python train.py --experts_per_token=8 --d_expert=32 --routed_scale=4.85 --tie_embeddings=true
Below are experts of layer 4 (counted from 0) of a mixture-of-experts language model. Rows are named router (the router's row for the expert) and show model dimensions 0-223. Each number is 128 + 32 x the weight over its row's rms, rounded and kept within 0 to 255.
After each expert's rows: "comes before" lists some tokens at least twice as common just after its tokens as in all text. This comes from a sample of Wikipedia text that the model never trained on. Tokens count by the router's weight.

# expert 126
router [144 107 142 191  79 189 159 115 151  83 146  92 132 128 170 134 142  97 192 103 179 129 162 109 110  84 101 147  91 166 108 161 161 128  97  72 147 121 131 112  62 166 100 100 121 163 157 133  40  93  81 140 177 161 123 162 114 112 111 152 117 114 159 128 102 163 167 124 141  96 112 124  62 145 161 149 140 126 146 155  97 106 126 136 181  74 144 147 139 147 104  82 165  98 159 136 107 117 173 140 181 173 109 127 133 143 158 135  87 147 106 112 110 143  83  94 112 130 142  90  49  98  74 120 152 121 118 136  71 145 185  93 149 104  83 104 125 129 107 148  57  84 141 181 167  91 153 109 130 153 136  94 155 174 117 114 179  89 127 146  98  86  65 153 134 149 142 139 109 185 137 112 171 215 146 118  98 167 102 101  74 138 104  63 139  70 126 124 135  88 156  72 129 165 157  76  63 112 126 175 148 149 123 115 132 118 105 121 123 163  67  88 110 133 139 143  96 114 138 159 149 175 111 158]
comes before: " the", " a", " his", " her", " their", " an"

# expert 55
router [143 113 165 144 100 141 132 139 182 103 180 119  90  71 142 103  92 185 156 114 135 143 112 168 143  51 154 135 103 136 125 154 164  95  90  91 104 130 167 135  95 150  91 133 117 170 151 131  56 117  92 159 124 140 107 102  98 120 142 125 114 170 106 168  90 164 129 134 143 121 151 125 100 115 158 162 118 153 100 159 149  87 115 168 101  87 109 133 112 174  91  72 135 140 141 103 109 109 168  77 114 168 115 118 186 156 153 127 126 103  75 172 109 184 145 103 110 138 105 134 141 128 100 147 115 150 125 123 107 152 150 141  98 104 117 110  82  77 141 141 143 195  91 129 191  70 123 117  97 170 127 125 108 145  94  91 125 105 161 183 100 100  81 148  65 134 167 143 121 166  86 165 151 159 126  99 153 137 124 148 171 211  66 122 102 139  98  90  94  80 133 141 205  92 162 111 130  80 124 124 121 118 123 138 238  84  77 132 192 159 173 148  97  72 129 161  62 120 105 180 174 126  79 146]
comes before: " of", "s", " with", "ing", " to", " in"

# expert 27
router [162 129 145 169  86 143 191  88 177  92 168  84  88 125 144  94 164 163 214  94 166 164 134  86 183 101 122 156 124 107 135 155 141 171 160  66  86 141 110 160  94 125 113  84  74 134 128  87  68 115 116 172 157 192 152  61 131 107  98 160  65 120  65 149 134 132 160 135 173 122 144 100  66 167 199 159 104 146  42 135  93 108 124 138 107 146 102 135 157 169 122  67 118 112 134 128 122 103 163  72 167 171  93 113 135  96 151 121  99 127 111  79 126 124 111 108 108 151 144 166 105 165 124 101 139 111 141 117  90 164 150 159 114 124  52 100 143 137 126 154  85 159 117 124 166  64 134 123 100 189 137 115 143 152 108 121 119  75 165 144  91  76  84 145 109 139 173 135 114 133 101 142 161 134 139 109  61 150 115 129 125 180 133  79 131 116 118  79 111 104 136 137 162 103 159 151 138 113 125 154 129 165 135 133 195 100  97 156 174  98 147 167  82 139 137 184  92  92  87 160 153 135 149 150]
comes before: ".", ",", " in", " and", " to", " as"

# expert 9
router [175 115 158 171 105 152 162 110 175 110 175 102 139 100 164 121 119 107 158 118 143 104 124 108 119 124 106 131 107 173  77 148 175 143  86  77 134 131 133 130  94 150  98 107 111 145 149 124 100  82  74 181 170 168 123 134 127 105  70 161 107 116 103 151  86 141 132 112 176  89  97 126  88 137 159 115 170 110  99 177 140  57 115 188 138 107  84 136 143 137 166  80 161 111 158 122 107 126 196  97 139 173 136 120 132 167 135 166 143 118 122 143 135 165 138  47  63 135 125 108  57 111  92 124 156 168 136 126 119 165 181  63 183  81 114  98  60  90 120 165  58  95 118 184 162 137 157 131 164 186 173  55 116 131 132 104 140 140 117 117 107 111 111 122 125 172 171 137 142 170 123 152 177 178 111 104 103 208 143 108 119 175  96 102 107 102 147 162 104  80 168  71 110 137 171  89 129 115 124 210 177 135 114 125 152 139  78 136 108 164 102 140 132 130 120 116 137 134 139 120 153 179  99 178]
comes before: " the", " a", " his", " its", " this", " their"

# expert 45
router [186 135 163 161 150 154 131 137 138 114 136 123 131 114 152  90 129 113 156 164 139 137 156 126  98  80  67 135 161 155  77 133 145 138 114 129 151 138 102 115  72 124 110 116 164 163 148  94  65 130  83 123 139 142 140  74  56 133 113 166 127  92 149 136  87 144 151 135 132  75 125 138 131 183 125 167 140 138 117 180 106  93 136 141 121  70 132 150 102 183  88 119 130 134 189 133 103  95 158  89 154 141  85 184 136 156 159 187 115 180  99 149 159 158 134  81 111 120  57 123  91  79  62 125 118 171 169 141 122 162 235 120 119 107 150 152 117  60 169 136 105  97 103 178 182 120 155 132 167 127 129 106 161 143 103 109 149 153 123 144  90  63  92 128 109 187 144 116 140 168 133 128 138 142 108 108 110 194 149 138 122 190  81  67 112  75 161 116 154  80 162  78 127 119 175 102  56 113 145 174 142 166 121  78 170  70  72 123 115 161  84 140 111 125 117 142 114 109 129 150 172 172  98 149]
comes before: " the", " a", " well", " an", " his", " one"

# expert 1
router [166 100 126 144  68 154 134 165 122 104 150 152 129 115 167 123 164 153 165 141 173 130 159  85 137 139 136 153 143 110 145 189 147 132 156  39  52 151 139 143  50 156 100 124  98 140 117 103 104 115  96 153  99 138  89 106 101  96  66 148  91 111 153 130  92 155 164 125 121 109 102 137  61 149 185 172 152 113 114 156  86  97 145 168 143 117  83 157 108 172 104  63 144 132 139 112  95 113 154 128 165 152 162 158 159 136 175 128 123 133 135 133 165 156 109 134 149 125  88 138 122 114 117 136 145 143 144  93  93 171 165  98 132 133  82 111 112 110 120 126  68  89 107 121 107  88 145  88 116 127 125  83 150 165  98  67 148 100 159 175 121  48 112 133 100 168 161 167 137 128 109 163 160 169 113 145  94 152  74 101  97 194 103  81 115  96 166 115 143  77 162  82 229  95 155 164 123  91 133 169 122 136 156  73 166 144 101 116 163  83  78 104 110 101 139 189  82 141 127 213 147 177 123 132]
comes before: " the", " a", " to", " that", " in", " been"

# expert 105
router [134  91 188 147  63 165 177 112 161  82 125 128 138  96 142 135 170 123 163 151 176 187 106  59 163 107 123 126 140  85 144 154 107 141  96  86  99 142 138 141 112 163  72  94 135 141 131  94  62  91 122 147 186 186  95 111 123  98  97 138  64 186  84 135 161 196 166 128 179 120  93 158  64 174 196 126 100 115  84 114  61 108 147 169 140  69  99 106 119 133 141 113 113 133 191 111 130 102 161  91 172 167 126 130 149 121 174 132 116 101 110 157 109 158 112 109 114 148 149 116 117 151 109 100 114 106 158 106  79 143 139 100  76 110  86 112 100 145 108 170  93 133 105 164 106  86 154 108 157 124 144 111 123 143 119 141  86  89 180 169  74 108 115 161 128 144 187 143 137 123  97 121 158 138 116 108  99 161 127 119 117 134 119  96 114 124 138  91 102 112 119 101 160  86 146 167 104 115  94 151 146 174 142 123 199  94  57 142 177  77  98 184 113 127 145 157 107  97  86 215 177 159 134 176]
comes before: ".", ",", "s", " in", " and", " of"

# expert 119
router [126 120 162 196 123 154 174 110 200 114 172  83 133  96 163 133 161 115 163 114 188 137 133 116 137 107 117 127 137 174  84 175 150 160  90  82 152 118 137 142  85 119 111 106 122 169 157  99  42  69  86 148 139 170 100 145  86 112  62 143 110 137 113 128 106 141 151 119 190  96 141  97 107 164 145 137 110 131  83 126 130  66 159 146 134 115 122 137 111 185 121  70 155 147 155 121  87 152 183 120 166 166 107 146 114 147 158 144 111 140 111 139 141 165 134  74  69 167 140  82  81 125  67 141 163 167 129 145 144 149 156 105 203  51  45  66  95  78 120 167  94 121 111 167 187 105 160 119 152 155 155 117 116 137 120 110 165 143 138 149 135 125 136 118 108 165 153 120 124 151 132 138 185 156 101  85 133 184  89 125  92 195  93  78 111  85 145 105  64 117 139 100  93 163 151  71  90 103 144 181 105 148 116 133 143 152  88 110 134 146  78 121 100 149 163 103  90 123 135 137 168 143  96 159]
comes before: " the", " a", " his", " their", " arms", " this"

# expert 64
router [132 120 129 130  84 121 123 113 159 101 124 143 131  89 148 133 126 182 170 161 185 189  95  67 138 141 160 147 120 131 136 142 122 167 116 121  83 136 133 140 108 151 129  82 132 192 145 109  98 106  92 182 135 173 104 127 152 109 105 103  77 142  82 166 118 147 155 142 145  80  79 171  51 154 171 144 108  52 117 120 122  87 153 130 162 114  82 126  83 151 132 104 173 108 157 109  90 117 154  77 152 149 104 133 161 113 185 180 122 178 128 112  91 148  73 159  80 167  62  93  90 107  86 126 134 175 172 129  77 154 156 108 172 125 146  86 131  86 107 161 113 131  68 158 134 113 105 130 200 187 126 114 135 197  84 156 126  86  94 150  98 108  78 109  88 161 192 117 126 167 151 118 152 184 113 117 139 122 133 103  69 149 122  80  81  76 150 117  91  90  83  84 137 166 150  83 123 100 144 179 145 140 150 113 175 110 110 135 135 145 137 104 112 167 170 159 132 133 123 164 196 173  97 118]
comes before: "\n", " ", " 0", " 1", " 2", " 3"

# expert 121
router [165 124 145 121 130 147 157  87 152 126 124 168 115 109 143 160 130 184 186 107 184 191 128  96 116 120 100 140 138 102 102 176 176 158  49  93 142 186 160 165  95 179 125 103 115 129 106  74 116 104  80 118 112 173  45 106 108 131 102 133 127 171  93 157 119 153 197 165 111  90 117 135  78 200 163 151  92  55 142 116 106 103 118 121 190  58  83 131 122 132 166  81 157 144 185  73  97 140 176 130 142 184 108 103 159  93 174 145 140 175 134  87 130 131 118 105  71 166 110 122 105 129  71 117 171 189 125  85 107 149 115 150 174 118 116 100 128  90 130 142  92 142 108 163 140  84 111 166 158 107 125 102 156 165  98 161 145 161 133 197  81  82  70 127 152 145 178 158 102 181  98  92 147 160 137 121 123 127 123 134  85 148 104 130 123 120 147  90 117  84 140  92 143 129 161 121 143 114 133 109 166 160 171 131 174  94  90 126 105 131 105 100 146 157 143 131 137 116  93 174 177 137  73 157]
comes before: " ", " 1", " 0", " 2", " 3", " 4"

# expert 44
router [154 121 155 115 101 154 177 106 133 101 170 136 152 112 157 145 110 182 170 154 128 183  93 108 167 138 110 125  87  85 145 145 138 121 109 103  60 111 156 172  52 126 106  99 104 175 115  39  79 107 124 198 164 202 118  99 101 128  62 101  82 223  96 138  84 146 165 120 160  74  88 139 124 151 178 149 108 115 146 151 121 123 141 131 133 120 103 119 127 189 141 117 140 115 133  56  99 126 154 113 113 185 116 162 140  79 167 138 116 116 131  99  95 143 110 117 131 155 103 123  98 149  52 105 132 136 165 112  96 150 190 114 168 106 112 116 112 110 106 153  73 145 124 141 140  62 122 118 156 146 118 152 127 143  52 140 136  79 146 175  97  65 100 134  92 184 154 156  64 140 140  83 174 167 116 122 123 159 141 138 124 142 101 116  98 114 146 101 100  73 119  98 187 156 145 106 106 112 120 131 135 173 159 135 154 114  93 147 111 133 106 160  81 144 129  94  88 112 125 164 201 151  64 161]
comes before: "\n", " The", " In", " He", " It", "-"

# expert 102
router [155 143 185 137  99 140 143 107 165  73 139 168 129  74 129 121 112 141 189 148 152 203 119 109 167 146  79 108 119  95 119 170 146 111  84 123  83 164 177 191 107 158 147 123 125 199 106 105 121  96 117 148 179 133 113  81 125 104  71 127 111 104  64 148  70 172 138 123 160  74 101 122  36 159 169 132 122  96 146 132  90 120 132 146 167  99 115 133 129 122 163  96 149 101 162  59 115 164 159  77 154 140  89 110 151 116 160 153 135 171  85  88 170 163  94 111 127 213 140 107  77 129  54 118 106 188 164  67  95 130 182 115 190 128  89  89 130 129 127 115  59 124 118 172 109  96 113  98 150 170 144 103 114 160 115 155 133 101 127 119 131  76  88 121  62 171 152 148 108 157 143 129 120 165 102 101 125 167 114 150 127 145 107 113 115  96 142  82 120  78 106  89 149  90 141 106 119 106 121 127 152 129 184 137 150 148  95 141 113  91  90 103  91 191 138 128 104 132 135 191 139 145  98 149]
comes before: "\n", " and", " 0;", ")", ";", " 1;"

# expert 46
router [160  99 138 168  99 151 132  79 178  94 153 148 108 126 165 145 119 159 194 118 196 164 148  74 125 112 107 139 116  79 139 153 133 142 105 110  78 138 142 132  74 163 126 112 137 179  99 118  83  89 148 174 120 191 140  83 131  92 115 153  85 166 102 157  85 149 162 126 163  96  99 129  66 114 150 129 120  82 139 148 111  86 112 136 172 107 106 131 158 160 152 130 132 110 129  71  90 137 145  64 171 145  93 149 183 113 167 179 168 133  74 101 122 170 142 104  86 132 105 135  82  95  62  90 159 146 143  76 102 159 159  69 161 121  86 127 143  88 179 132  69 103  88 180 165  96 100 156 140 197 109 132 143 144 110 159 173 103 129 156  90  86 113 105  53 155 133 171  84 175 166 102 161 205 146 127 135 129 141 116 100 113 122 121 110 127 125  67  92  62 131  95 129 137 141 115 128 139 128 165 150 170 184 106 182 128  45 116 114 130 125 128 151 142 141 119  88  89 125 163 150 160 101 118]
comes before: "\n", " ", " 0", " 1", " 3", " 2"

# expert 112
router [140  67 167 140 130 180 119 150 144  94 163 135 109  97 150 116 170 128 172 111 157 219 111 129 155 109  99 128 115 111 131 150 107 105 111 146 141 158 145 108 133 150  97  27 150 167 151 108 102  65 133 168 160 179 116 133 112  99  65 136  46 167  87  64 116 150 139 130 180 116  98 176 102 189 160 159 113  75  90 100 135 124 105 135 113 117  64  69 108 148 102  83 114  94 198 103 142 107 185  53 191 147  88 115 134  93 133 150 114 126 138 143 125 171  94  96  85 160 136 116  45 159 116 156 136 128 109  83 118 126 179 103 127 109  71 103  77 143 121 157  89 145  82 155 145 103 127 111 138 131 154 146 152 128 111 135  99  92 170 158 148 124  82 123 163 160 168 143 120 170  97 150 144 147 106 111 102 118 133 142  89 168 123  71 134 151 122 124 109 109 107  97 111 109 134 156 100 100 120 173 114 148 127 141 165 107 103 127 154 140 134 125 100 158 104 181 127  67 118 216 200 157 138 172]
comes before: ",", " (", " of", " and", " School", " Party"